{
  "experts_per_token": 2,
  "d_expert": 224,
  "d_shared_expert": 0,
  "moe_layers": [3, 4, 5, 6, 7, 8],
  "routed_scale": 1.5,
  "balance_loss": 0.00239,
  "init_std_router": 0.00727,
  "vocab_size": 2048,
  "norm_eps": 1e-05,
  "beta1": 0.95,
  "grad_clip": 0.5,
  "steps": 4349
}
Below are experts of layer 5 (counted from 0) of a mixture-of-experts language model. Rows are named router (the router's row for the expert), down (a neuron's output weights, with its number) and show model dimensions 128-255. Each number is 200 + 30 x the weight over its row's rms, rounded and kept within 0 to 999.
After each expert's rows: "comes before" lists some tokens at least twice as common just after its tokens as in all text. This comes from a sample of Wikipedia text that the model never trained on. Tokens count by the router's weight.

# expert 65
router,197,202,244,167,196,211,151,187,193,227,186,208,206,158,184,161,213,212,181,207,181,261,201,207,277,141,212,236,207,183,192,206,155,141,163,253,200,205,191,186,229,206,139,213,218,216,230,204,233,229,196,183,178,245,184,227,213,228,237,163,218,184,214,202,228,237,176,199,216,169,149,159,195,282,171,205,204,206,240,173,118,204,215,185,183,157,226,218,206,237,196,216,171,195,187,187,216,250,211,218,181,177,231,193,171,180,205,223,171,205,166,215,238,234,229,211,192,170,183,183,134,194,191,181,169,195,237,156
down0,193,167,175,197,162,183,220,202,164,201,204,183,167,252,207,229,164,243,171,212,222,209,252,204,179,246,189,154,169,205,208,218,219,257,212,165,176,175,234,244,219,248,183,192,212,239,197,213,222,164,180,207,202,212,186,195,201,150,112,172,268,232,183,185,195,207,168,246,178,218,232,212,184,163,229,217,177,228,187,225,256,225,251,256,224,220,123,195,188,192,219,192,192,241,213,216,241,182,163,244,221,162,152,206,178,194,190,213,177,165,197,234,155,239,197,188,238,203,218,183,220,203,171,219,221,220,258,182
down1,223,190,188,188,212,154,232,189,204,206,188,166,192,202,209,213,192,215,213,215,198,188,172,230,159,274,218,175,171,154,204,195,231,144,214,226,261,216,223,244,242,166,203,222,193,169,260,258,122,197,224,247,214,174,179,215,201,235,172,203,213,174,209,219,185,194,198,176,258,174,252,233,213,220,232,146,194,196,214,206,192,141,200,221,159,238,211,245,186,160,213,181,189,188,225,233,181,203,230,180,189,202,230,215,201,194,175,144,194,213,155,172,157,193,269,171,228,220,203,237,261,237,194,229,193,174,229,183
comes before: " of", ".", " was", ",", " is", "'"

# expert 52
router,236,208,248,216,205,222,171,166,193,267,164,189,227,181,198,214,245,207,176,205,189,237,185,218,249,164,272,221,204,148,197,176,175,175,124,245,222,189,168,132,227,175,166,200,176,164,212,226,229,221,211,226,232,186,205,228,251,236,254,162,233,176,201,186,209,195,217,175,199,165,183,139,190,271,181,223,227,165,212,160,149,211,212,163,159,194,217,230,198,235,208,168,154,185,227,214,203,221,207,225,202,201,202,165,197,223,207,195,212,178,158,197,170,213,193,184,159,177,150,174,166,224,189,181,172,221,202,204
down0,147,158,182,252,176,227,229,242,201,241,200,175,118,250,190,162,194,244,189,149,209,157,210,189,169,143,221,178,234,174,192,224,164,302,178,261,189,208,235,196,169,160,208,194,190,173,244,175,256,174,259,202,179,194,213,219,245,229,210,218,216,156,188,196,184,247,216,226,175,184,187,258,218,231,171,198,233,165,179,206,171,236,164,181,181,184,215,207,235,211,217,223,186,198,212,201,195,184,170,172,204,190,198,211,223,196,213,209,207,197,159,188,247,180,220,228,232,195,224,236,259,136,256,203,228,165,236,175
down1,189,249,204,221,163,231,155,198,217,188,224,243,202,194,140,160,236,222,240,236,211,162,204,220,191,183,210,228,215,221,247,208,227,151,173,242,266,199,143,228,228,191,257,202,176,263,162,210,192,207,203,180,182,165,180,171,179,188,179,194,203,248,194,178,194,203,195,212,194,128,237,195,208,175,173,194,229,127,241,254,173,238,209,228,230,230,237,213,178,203,206,185,219,144,204,235,153,170,167,157,227,201,243,163,206,185,177,215,245,229,156,179,215,194,209,195,234,229,150,206,162,229,144,256,154,180,191,225
comes before: " the", "ment", " 19", "ved", "age", "ri"

# expert 7
router,200,249,194,195,238,184,133,217,196,215,171,199,196,170,190,142,214,215,188,188,199,260,205,236,258,151,209,254,209,163,205,198,183,198,165,230,216,210,173,183,238,190,159,233,205,211,215,208,233,213,175,197,192,232,163,242,197,208,211,153,193,188,159,189,210,216,249,215,213,145,154,174,216,297,190,205,244,209,228,224,134,195,231,184,152,168,227,223,190,214,174,240,166,201,216,221,218,215,234,209,172,201,222,184,201,211,181,210,195,192,154,182,227,238,233,209,186,133,176,196,151,186,186,175,180,203,178,168
down0,292,248,186,237,159,177,185,199,196,218,233,261,180,181,200,225,178,190,178,186,181,233,176,157,164,217,224,212,148,189,169,142,186,212,250,158,204,219,170,197,205,187,226,139,223,226,138,205,161,228,160,180,206,200,166,202,181,166,189,180,193,203,164,231,195,214,205,200,216,165,209,231,180,251,269,196,183,237,210,217,186,203,183,228,233,230,172,190,206,216,198,306,119,211,146,212,250,181,203,249,184,203,243,211,230,222,231,194,147,202,139,207,208,225,175,184,199,203,189,176,237,209,148,190,190,201,188,164
down1,162,197,183,182,199,207,208,142,179,186,177,236,199,221,191,208,245,165,195,214,221,183,218,237,250,212,195,199,200,114,195,173,191,159,246,240,229,170,195,88,234,141,248,171,204,217,232,224,203,209,215,186,275,212,231,166,204,189,209,195,244,220,179,177,141,198,174,215,202,190,164,201,161,144,206,184,167,181,223,226,218,239,158,142,168,193,209,195,161,174,202,223,166,171,220,194,248,190,168,211,182,163,208,203,233,189,158,230,151,203,202,217,177,191,217,161,166,184,221,252,142,153,203,160,216,235,184,158
comes before: ",", ".", " in", " and", " |", " ("

# expert 111
router,212,246,219,209,201,168,152,173,183,205,160,194,208,162,207,195,353,171,214,215,176,263,186,200,301,122,222,236,175,157,195,228,216,180,138,234,221,204,196,182,220,175,164,204,183,215,270,209,204,224,208,202,199,246,208,201,212,201,210,163,228,195,215,204,218,208,205,178,225,156,202,200,214,236,186,248,243,188,211,177,162,218,196,163,165,163,213,220,190,215,177,197,185,213,197,187,191,212,195,213,129,198,231,211,200,237,223,195,224,198,155,194,219,231,216,194,185,170,141,201,150,190,181,158,176,221,195,205
down0,197,222,181,220,182,236,178,196,228,220,198,192,161,221,179,238,176,210,258,171,258,190,192,215,206,159,231,189,204,238,157,207,208,207,158,218,239,162,227,168,201,173,226,216,196,173,213,201,153,135,271,203,237,244,244,226,152,202,209,182,190,164,178,199,186,226,254,173,182,194,210,225,176,250,190,151,273,240,197,200,220,236,261,188,204,259,227,210,198,225,251,218,214,190,205,133,224,165,191,230,173,222,222,166,262,189,202,246,271,175,209,225,168,204,162,216,203,176,154,209,252,257,239,177,199,158,147,202
down1,212,227,212,192,224,194,213,162,161,165,197,230,248,188,211,201,217,190,174,182,261,208,182,244,246,261,202,224,174,236,205,201,138,178,207,196,211,206,219,216,207,193,209,234,214,130,220,195,283,209,193,216,182,233,218,187,197,228,195,194,156,183,239,163,197,242,199,166,149,227,196,167,242,215,172,248,209,199,187,194,151,198,195,184,238,167,186,212,178,194,167,221,220,219,213,210,232,183,222,237,132,197,198,234,257,208,182,224,226,128,209,199,193,232,197,183,187,204,220,183,262,137,184,210,197,181,197,169
comes before: " the", " and", " he", " but", " which", " it"

# expert 3
router,206,217,229,188,211,196,161,196,176,216,170,221,226,173,203,156,280,181,195,234,200,242,197,235,265,145,214,231,192,160,214,217,204,201,168,253,226,201,167,193,215,197,142,204,184,200,229,206,191,216,214,206,190,259,198,217,217,210,197,156,198,193,246,204,194,172,250,188,218,159,183,134,176,224,182,207,219,196,239,175,110,188,231,128,170,163,208,204,221,205,181,236,190,198,220,224,191,212,182,224,174,223,190,228,198,166,203,210,201,217,148,214,232,232,193,201,182,144,133,217,151,268,183,152,179,193,208,230
down0,206,191,219,175,251,202,192,144,184,255,221,172,246,205,200,232,229,260,266,177,162,256,210,249,195,199,197,211,168,230,208,237,206,226,205,181,193,214,194,214,184,205,210,243,245,198,187,167,172,170,242,225,211,184,175,195,223,198,247,197,161,173,176,203,156,187,211,176,190,206,196,171,266,230,180,199,236,188,159,219,161,245,220,198,239,190,178,197,212,215,147,222,256,260,190,199,158,227,155,183,220,181,166,202,204,219,186,169,171,219,132,176,246,224,228,201,193,208,188,212,199,187,182,250,178,117,194,159
down1,229,197,259,211,199,198,196,204,185,169,153,201,241,216,204,210,189,189,191,208,204,216,196,209,195,168,201,165,186,199,165,194,186,210,247,207,180,192,167,198,228,202,221,193,239,191,162,220,221,163,251,208,161,172,159,207,205,183,193,162,172,229,217,157,194,206,204,250,172,110,196,187,213,207,187,185,200,219,216,151,206,169,217,135,187,221,188,141,239,213,189,179,216,201,251,210,179,173,214,218,229,211,188,187,243,231,185,180,202,187,207,152,178,253,132,160,187,184,219,244,181,168,185,184,154,187,179,150
comes before: " |", " 0", ";", " —", "\n", " "

# expert 94
router,186,208,230,186,210,193,189,212,232,238,174,200,222,193,213,182,258,169,187,205,188,222,213,258,275,191,203,208,230,165,213,191,203,217,204,230,206,183,206,175,183,185,180,248,204,220,217,184,179,216,183,243,181,246,202,213,247,186,221,169,223,187,183,190,232,216,213,199,206,163,188,131,208,257,183,199,233,181,245,122,133,202,216,172,140,165,245,183,203,190,190,220,144,196,223,245,195,193,194,213,177,196,221,201,188,219,239,175,189,214,157,211,202,242,224,214,225,186,187,185,170,210,168,146,196,150,196,197
down0,262,221,217,197,166,234,222,241,218,174,168,181,133,137,178,185,180,197,213,190,185,158,239,194,215,166,200,184,183,168,135,231,198,214,202,238,228,139,124,240,224,220,195,227,223,186,179,256,141,147,217,214,259,154,160,195,195,216,255,217,209,217,209,187,150,221,191,178,216,199,238,186,216,147,207,245,187,250,200,214,180,209,189,238,192,199,204,221,213,165,193,232,217,204,192,238,143,284,220,219,190,167,223,212,159,208,204,226,209,209,178,178,211,233,252,205,177,221,191,238,216,212,230,248,160,237,197,182
down1,190,169,248,244,197,180,216,196,238,250,197,233,165,127,213,167,219,197,190,214,206,213,152,169,223,122,205,162,180,237,226,177,190,190,171,238,196,201,199,215,193,184,242,226,182,230,216,218,256,169,199,171,181,245,210,140,159,220,209,231,252,204,214,259,172,251,172,182,148,172,193,169,234,201,181,174,253,170,177,200,195,208,192,140,227,219,211,219,200,182,226,193,199,171,206,184,181,162,238,209,180,217,166,185,198,172,210,205,217,213,188,281,175,158,156,174,162,149,185,167,234,181,155,194,191,211,210,234
comes before: "s", "d", " \"", " was", " film", " game"

# expert 101
router,217,229,250,174,238,199,166,200,192,214,204,195,254,122,177,180,210,174,185,209,187,268,192,172,264,141,202,232,197,200,208,199,194,179,204,244,232,205,184,150,194,168,183,212,200,205,205,226,233,239,202,174,177,203,197,221,219,174,187,157,206,183,192,212,202,226,204,209,224,152,190,185,185,237,192,219,223,188,246,196,175,213,208,149,189,178,234,207,188,253,210,239,185,221,210,210,197,210,174,209,214,201,187,179,205,219,242,211,189,186,155,235,236,218,180,211,186,187,177,197,146,215,178,157,176,180,189,176
down0,194,219,211,191,201,185,217,194,258,222,249,212,213,232,236,163,212,235,250,261,235,157,187,161,201,177,183,255,294,142,147,149,222,167,188,170,190,207,210,177,154,202,233,180,213,170,132,199,209,248,215,204,166,218,188,237,198,230,182,211,167,206,209,217,250,217,185,176,220,184,204,222,217,179,145,147,169,189,210,205,212,244,202,206,137,187,207,182,206,174,217,178,236,250,206,214,274,187,171,229,173,267,196,192,161,173,212,189,247,228,167,182,171,228,221,213,209,214,255,217,158,157,185,256,210,177,220,214
down1,156,206,146,219,195,194,186,213,153,216,179,128,174,198,218,138,233,208,211,231,197,180,219,202,225,263,218,211,198,169,234,245,206,231,161,220,276,193,197,137,217,264,225,225,115,171,160,188,246,181,248,192,173,214,201,193,183,184,211,189,205,191,160,187,247,199,240,193,158,171,217,223,186,206,164,184,154,240,188,177,176,250,229,196,204,166,207,158,223,186,191,205,189,223,248,222,200,203,231,221,184,145,205,205,166,151,188,236,232,191,221,167,175,214,240,169,237,156,248,218,147,214,159,224,209,196,183,248
comes before: ",", ".", " of", " and", " in", " were"

# expert 8
router,210,224,215,195,214,183,174,198,194,208,177,185,227,173,201,159,242,229,219,202,205,262,221,216,251,142,221,222,220,168,224,193,196,173,185,227,213,221,203,172,190,192,166,221,176,227,229,200,222,237,212,196,177,219,209,217,232,184,216,158,248,175,207,200,232,236,203,200,201,150,161,154,186,236,172,233,225,178,211,178,123,223,190,139,138,165,216,184,188,201,205,232,170,169,229,178,226,222,189,199,191,168,191,171,185,193,205,207,194,158,148,202,217,233,250,218,226,145,155,216,143,240,185,188,194,218,194,188
down0,158,238,195,230,234,225,266,188,244,224,173,238,158,164,196,217,218,200,218,208,194,218,184,203,225,150,221,214,204,178,221,154,242,192,209,143,180,208,234,223,188,261,228,200,156,183,220,200,210,195,175,208,181,219,161,210,193,242,187,153,184,212,161,228,183,218,224,207,230,239,177,179,175,268,157,227,198,212,205,144,198,177,260,217,216,131,156,155,180,166,199,185,192,163,272,235,160,193,256,240,131,226,183,225,191,171,153,219,258,177,216,217,222,181,219,190,235,163,217,176,215,212,202,193,222,176,250,232
down1,207,166,165,242,211,183,205,175,230,199,190,209,204,218,146,196,200,183,225,186,207,247,191,242,204,191,230,209,193,276,246,127,232,206,189,182,237,163,161,171,180,234,222,195,221,205,182,207,168,180,188,226,186,235,154,200,251,221,202,177,196,203,226,175,192,210,176,205,211,200,156,182,235,186,182,194,228,202,212,259,182,176,212,149,218,246,198,202,207,188,250,174,142,213,218,181,186,208,218,232,179,235,270,203,188,239,232,187,201,180,252,152,209,200,207,182,269,216,222,249,242,234,204,161,204,209,154,148
comes before: "s", " of", ",", ".", " in", " for"

# expert 17
router,231,249,271,188,203,196,162,185,192,213,199,229,229,194,173,183,267,177,178,209,207,229,236,209,238,156,178,213,185,137,230,234,187,176,156,261,236,198,194,135,205,154,220,226,194,203,262,199,220,212,222,239,204,205,181,227,202,214,206,143,205,205,192,176,243,250,170,206,213,165,154,162,219,265,188,204,215,205,216,144,111,221,215,201,144,165,184,153,179,247,155,206,164,173,197,185,196,230,219,189,150,201,207,183,188,234,200,229,220,196,162,227,252,224,198,199,221,140,183,190,151,203,169,160,178,232,209,208
down0,186,229,214,186,175,239,217,161,182,176,231,199,280,250,199,162,181,147,258,191,252,167,197,217,200,224,193,169,234,206,165,205,233,248,217,219,248,192,179,190,157,181,158,167,161,197,211,234,233,149,204,179,208,210,206,218,201,231,167,172,210,133,177,189,184,162,175,180,180,218,232,215,192,221,155,158,151,221,161,197,270,184,219,168,231,164,215,183,218,168,209,206,273,232,229,179,216,193,187,220,219,149,176,225,179,169,184,236,191,181,102,205,201,223,173,224,171,195,181,231,219,184,166,191,183,176,218,193
down1,216,172,203,245,173,189,213,201,199,219,221,119,248,236,226,274,158,217,240,218,190,192,250,209,180,191,242,171,224,171,194,253,191,246,197,226,211,207,204,188,125,151,221,153,237,162,185,199,236,172,221,201,162,241,206,221,205,195,193,233,192,193,179,153,201,201,186,217,164,153,163,198,173,135,183,218,242,201,259,229,170,199,218,223,267,172,178,177,201,250,149,191,188,228,160,219,208,198,157,227,164,181,196,195,185,175,197,191,147,137,237,209,149,224,209,197,213,174,225,159,202,207,185,152,183,222,204,192
comes before: "ct", "ction", "x", "ver", "ctor", "st"

# expert 30
router,215,205,241,206,200,188,140,200,176,211,194,200,226,165,198,164,308,213,128,251,188,231,213,214,255,205,246,222,188,166,217,190,154,202,179,234,194,205,167,133,216,181,164,189,200,197,241,214,213,178,208,199,204,217,168,227,212,185,214,126,233,196,191,236,232,205,240,209,213,155,159,177,165,211,175,202,201,170,215,200,148,209,215,161,173,144,206,211,209,206,188,222,163,206,217,219,199,213,207,202,121,172,205,198,199,230,175,213,183,194,159,209,211,247,181,188,211,165,171,182,178,179,179,192,206,195,192,185
down0,205,185,168,209,217,169,240,149,193,168,184,247,236,197,212,239,226,179,245,198,260,181,149,191,119,200,195,198,173,207,165,166,188,200,166,239,186,142,185,152,179,164,219,209,202,181,209,223,263,237,212,192,203,187,211,177,253,203,155,215,182,183,197,260,163,239,181,184,218,198,188,216,185,182,136,170,185,143,192,227,179,242,171,214,164,209,196,240,205,196,152,274,184,227,243,222,225,176,189,146,162,207,230,136,154,222,230,246,207,193,216,208,223,181,189,197,252,222,192,179,237,204,183,222,218,232,176,203
down1,219,279,199,154,188,156,170,166,200,215,132,136,178,171,182,179,161,219,175,188,195,203,210,151,142,148,163,200,231,210,213,188,192,223,248,225,219,253,230,236,138,201,124,221,242,206,279,215,179,148,205,215,170,163,198,183,197,221,168,220,195,231,235,185,173,175,153,208,177,169,154,172,203,240,184,255,177,251,209,230,200,176,224,161,214,175,202,207,180,174,215,189,202,185,211,183,263,222,222,166,180,221,174,205,204,185,233,190,179,184,210,206,227,224,168,199,204,190,222,161,218,229,184,222,196,174,177,199
comes before: " |", ".", ",", "°", "″", "–"

# expert 47
router,216,222,216,208,187,187,149,164,216,215,147,189,207,140,182,180,227,186,128,244,135,199,203,214,272,142,194,253,256,164,217,198,172,192,189,244,242,236,207,186,221,180,152,222,180,220,262,226,186,257,210,210,182,226,175,197,258,205,221,173,227,189,217,206,209,176,226,223,191,148,160,122,181,260,178,206,239,178,207,163,135,176,232,183,156,181,218,233,205,237,206,210,151,197,195,254,163,231,206,240,174,183,215,169,184,226,193,209,217,183,169,221,178,184,192,206,204,148,205,201,171,188,170,158,201,202,193,172
down0,253,194,229,226,209,193,206,233,225,255,156,140,206,207,265,192,166,247,214,205,225,197,170,189,198,214,191,195,210,173,176,180,229,200,180,225,195,255,192,160,191,175,159,224,128,201,253,232,217,217,237,163,183,209,184,233,243,164,215,198,197,230,250,195,182,162,222,210,182,203,235,155,226,184,169,171,206,199,175,222,243,199,185,154,268,162,158,191,195,209,264,197,205,179,157,219,230,234,223,232,204,246,191,174,190,208,201,148,171,158,197,192,146,183,154,156,186,227,166,185,188,198,163,223,162,172,181,197
down1,174,234,172,193,217,198,148,208,176,195,197,268,228,190,191,220,217,225,220,206,198,216,155,177,162,201,248,215,179,197,169,177,233,206,191,280,227,191,222,183,201,172,218,211,187,230,193,198,229,193,165,203,211,231,187,173,182,207,208,244,288,223,232,154,158,230,149,232,222,181,225,166,237,184,200,130,184,183,234,197,201,199,182,227,214,180,215,184,218,148,219,190,201,160,200,188,153,207,233,219,230,200,210,212,162,175,153,188,165,176,224,199,185,167,267,230,198,183,215,211,173,202,232,191,245,174,161,198
comes before: "d", "st", "tra", "struction", "c", "tri"

# expert 106
router,185,195,244,222,215,189,186,202,214,214,183,196,239,146,222,156,249,214,177,219,212,246,225,182,261,171,211,242,209,125,196,208,130,190,131,223,240,191,185,158,217,208,166,212,210,206,229,199,207,242,205,190,214,225,192,197,230,192,217,163,210,198,239,209,215,240,207,172,179,137,205,125,180,257,207,196,237,160,219,182,92,192,225,157,184,180,204,213,176,230,192,238,159,184,178,224,199,217,189,216,190,178,225,203,217,211,208,218,196,160,174,203,203,216,217,224,181,165,191,195,161,217,197,216,193,165,196,190
down0,224,272,168,226,212,233,227,167,217,156,289,195,224,137,226,180,164,204,261,172,206,200,182,239,170,185,207,245,206,238,219,189,171,187,191,173,216,185,215,182,171,201,225,225,243,214,263,179,218,215,245,175,191,178,209,181,119,214,151,165,239,223,210,243,241,174,176,210,213,175,179,186,186,179,187,210,213,155,177,177,233,236,191,233,157,221,183,192,182,262,221,183,192,222,157,211,222,177,212,151,211,149,188,168,197,215,215,156,206,223,230,130,195,174,255,186,232,207,211,142,210,190,273,199,200,152,166,165
down1,172,190,197,165,227,210,214,193,175,192,195,201,183,212,225,192,177,175,209,238,213,149,155,168,205,185,170,194,183,216,190,135,232,189,175,181,225,184,184,210,131,221,170,196,201,177,222,180,214,252,191,146,197,198,185,172,218,216,203,183,215,176,241,185,245,212,132,270,234,198,262,165,153,158,233,241,188,181,255,206,175,204,176,168,191,181,161,208,212,186,234,229,155,180,178,167,177,164,205,193,178,188,168,165,179,170,233,202,199,167,247,210,205,211,194,191,231,232,210,173,239,169,181,194,165,208,175,157
comes before: "\n", " The", " In", " He", " It", " This"

# expert 115
router,207,197,231,185,225,190,156,199,201,189,175,218,237,130,179,165,263,160,193,227,172,236,200,201,236,179,210,191,176,136,234,200,222,202,168,239,225,226,194,120,224,197,169,218,187,240,240,222,181,216,214,198,191,223,211,199,235,136,240,157,220,224,176,163,197,223,217,209,190,158,198,156,187,251,163,181,217,173,207,140,129,205,184,136,199,194,224,198,205,190,181,201,162,205,195,216,203,216,236,208,165,208,178,175,205,200,242,222,195,217,143,244,188,218,153,163,209,218,171,179,157,218,134,182,218,173,230,176
down0,199,198,190,221,196,216,178,171,193,226,196,132,229,204,225,208,200,189,218,216,208,198,203,185,229,237,239,213,223,169,224,219,219,223,234,164,178,207,148,212,111,162,189,179,170,183,195,189,217,160,199,176,203,185,156,283,273,210,179,177,189,178,178,226,178,215,198,182,175,215,189,159,206,208,231,257,239,212,245,182,219,178,189,176,235,176,211,192,190,195,198,184,163,218,257,190,211,177,187,198,191,233,211,141,249,221,218,185,232,183,156,219,253,235,181,211,193,234,247,187,228,200,141,140,235,178,193,218
down1,184,207,182,164,187,233,195,226,197,176,171,153,226,218,191,228,226,202,190,196,232,169,227,230,211,189,179,209,202,237,159,191,154,296,169,186,177,202,193,180,229,202,226,161,191,212,212,223,181,222,230,204,172,147,263,201,207,200,179,201,216,202,124,214,243,208,187,298,188,182,208,236,198,221,205,145,183,204,206,246,190,226,198,200,179,213,194,251,191,180,267,150,171,185,125,237,181,236,193,224,192,201,172,235,241,200,200,227,179,179,170,164,204,208,175,171,192,210,164,235,187,210,198,183,210,199,177,156
comes before: "s", "c", "co", "ion", "ca", "d"

# expert 57
router,205,200,237,175,187,191,177,195,179,247,176,192,258,123,206,154,297,212,147,206,209,259,207,188,212,170,173,227,210,186,208,195,213,198,191,259,218,200,203,159,210,179,166,227,219,225,269,230,217,238,183,201,189,239,216,178,236,187,203,170,224,218,232,189,242,199,200,191,196,160,160,148,202,253,198,197,228,209,258,209,114,211,199,147,194,193,195,212,176,215,191,231,180,198,187,246,198,205,191,254,133,164,191,175,190,223,193,219,189,198,155,197,248,218,218,195,194,176,209,196,171,191,186,216,156,178,185,198
down0,180,234,176,204,181,244,179,234,145,138,190,199,134,122,219,183,228,228,214,199,201,162,275,226,221,181,218,218,192,166,241,213,191,213,161,179,226,194,248,201,143,204,199,195,256,193,221,185,191,180,199,233,180,193,197,214,185,217,219,244,182,173,268,239,220,234,245,237,195,169,192,154,230,142,208,200,186,240,175,219,132,202,234,218,199,191,287,222,179,233,195,198,152,198,217,209,202,208,206,208,196,191,199,192,203,188,184,188,150,221,219,190,185,227,204,223,166,225,208,182,206,212,218,188,222,180,177,203
down1,177,204,215,224,174,207,186,191,234,175,157,208,212,240,167,162,162,98,208,215,160,243,201,159,231,226,235,187,154,222,227,162,164,199,168,178,164,235,158,191,206,194,151,231,147,219,200,214,222,237,203,180,194,172,132,196,175,188,164,215,207,161,174,240,169,200,218,154,184,233,188,152,237,196,261,204,194,169,158,166,173,178,197,201,230,167,197,196,162,212,177,232,184,227,274,179,227,214,228,196,217,208,207,192,215,213,162,156,215,224,195,187,231,186,196,166,160,257,203,120,182,235,242,217,205,261,184,242
comes before: " |", "th", " years", ".", "–", "00"

# expert 79
router,229,252,251,217,184,166,172,206,197,212,207,191,238,167,189,158,250,181,163,240,166,211,223,213,225,148,202,255,174,229,233,210,198,142,125,278,228,208,208,200,214,207,207,177,244,189,212,244,240,264,175,188,184,250,166,194,252,209,241,169,188,203,201,204,221,182,185,211,172,164,151,163,195,211,226,203,259,193,214,175,155,212,200,174,180,210,210,198,205,261,203,233,202,186,219,226,197,217,206,205,143,163,196,242,222,192,203,211,212,165,167,176,219,227,195,229,209,189,190,212,175,225,156,162,204,179,207,199
down0,223,207,182,257,157,217,164,190,220,200,229,162,159,210,192,173,242,265,220,186,184,175,234,131,148,215,213,144,210,197,244,236,197,158,153,223,198,163,177,246,214,204,243,198,168,220,193,179,209,197,171,155,251,210,237,220,273,183,162,199,227,242,161,187,196,189,237,175,232,213,243,201,165,209,235,208,239,197,167,180,176,172,187,224,147,197,242,207,198,216,267,282,154,206,205,225,144,226,259,216,185,197,214,201,199,189,140,241,197,192,242,195,164,166,194,238,194,214,190,222,201,201,261,230,199,248,168,231
down1,187,160,191,226,181,171,182,213,195,177,131,164,268,236,212,230,248,185,215,244,193,222,183,161,169,194,204,241,175,223,119,247,208,188,216,192,201,196,174,231,194,213,200,184,191,211,187,197,191,162,183,228,233,192,190,223,186,144,205,187,229,152,168,150,232,176,183,191,209,161,177,173,182,196,191,195,246,203,247,209,172,221,209,183,184,200,198,230,187,163,233,178,194,174,227,112,248,151,204,197,155,239,204,215,168,259,245,227,230,218,261,225,190,191,248,193,203,200,169,268,231,192,211,251,189,174,221,239
comes before: "ic", "ical", "y", "n", "ology", "an"

# expert 46
router,209,228,222,237,181,158,176,180,166,238,171,174,225,182,186,167,233,144,181,248,222,225,223,177,249,158,193,251,206,169,201,200,168,195,148,238,216,239,158,137,213,192,135,216,206,196,258,207,208,223,182,173,191,224,174,178,221,172,239,179,229,174,218,205,228,199,229,214,221,149,147,161,193,253,143,195,212,192,224,175,149,214,229,163,192,182,146,194,207,230,182,218,168,210,191,199,194,228,155,197,172,189,203,213,160,196,239,208,205,176,170,210,227,189,179,228,176,175,153,201,181,199,194,155,197,195,192,211
down0,225,196,214,221,234,151,180,161,213,204,215,253,167,173,167,259,164,228,233,232,199,179,200,182,232,161,192,224,214,177,171,206,192,218,196,228,210,194,195,234,215,142,174,148,180,206,181,194,156,185,193,240,163,255,223,235,236,162,202,278,225,267,214,233,210,214,182,147,254,202,214,225,217,137,218,171,241,301,212,216,151,202,173,228,230,194,223,237,228,194,165,199,234,204,158,229,146,226,195,154,223,234,211,193,187,234,222,160,234,162,150,160,160,181,174,162,208,238,169,179,200,220,197,178,195,206,163,194
down1,299,215,242,182,230,191,234,143,221,272,159,202,146,210,238,232,198,248,209,244,202,191,214,172,176,164,210,141,198,249,210,189,212,193,209,201,229,196,203,131,210,235,156,231,220,192,199,198,184,200,193,173,222,204,188,165,190,194,239,235,208,186,212,232,218,211,221,249,158,211,219,191,198,191,206,210,211,206,181,190,157,234,190,192,188,115,219,193,148,194,223,203,221,181,194,144,231,215,190,188,241,118,159,236,223,192,193,191,204,225,245,207,198,201,218,213,231,211,177,170,174,228,192,197,183,190,166,200
comes before: "g", "y", "ation", "ate", "ies", "ations"

# expert 36
router,206,206,271,199,227,159,184,219,211,216,202,206,220,176,189,185,242,195,191,221,183,254,189,195,260,145,227,227,176,176,201,187,224,184,193,241,219,221,184,171,221,203,189,218,202,199,215,238,241,231,206,191,215,211,186,209,186,188,210,169,209,186,211,187,196,212,204,219,181,164,175,168,233,239,206,221,236,170,265,208,161,192,184,156,212,167,178,197,205,238,199,246,163,200,203,185,225,201,180,230,188,169,191,194,206,206,215,203,216,183,152,199,217,182,214,182,217,158,156,223,173,213,204,165,183,187,186,178
down0,188,151,163,192,185,203,241,243,195,192,156,149,189,218,225,208,206,152,229,171,229,174,248,214,207,224,201,249,213,205,170,194,139,170,142,241,225,217,197,176,223,184,184,126,232,204,205,190,252,188,212,176,245,152,203,231,207,319,209,265,233,202,228,232,219,173,246,212,206,251,207,172,209,217,189,236,178,231,177,186,177,182,199,164,148,215,214,105,200,174,198,157,208,204,171,223,182,214,170,193,194,244,208,181,164,165,200,203,217,240,217,188,142,239,219,232,239,203,197,213,166,205,222,255,215,176,247,163
down1,169,230,194,187,197,204,170,257,146,246,210,179,236,197,197,244,215,181,221,225,196,215,173,219,227,245,168,247,215,197,194,191,155,225,179,212,163,153,155,190,211,172,206,198,226,159,195,191,258,189,282,209,226,272,235,206,230,194,198,186,151,202,151,192,224,212,181,185,155,176,182,182,156,214,180,175,249,255,216,184,188,216,216,147,220,151,220,136,218,193,210,213,114,178,183,205,246,176,203,197,194,192,175,250,196,223,171,158,182,252,232,242,198,243,227,158,186,201,205,265,177,186,239,186,207,210,256,181
comes before: "'", ".", ",", " to", " in", "self"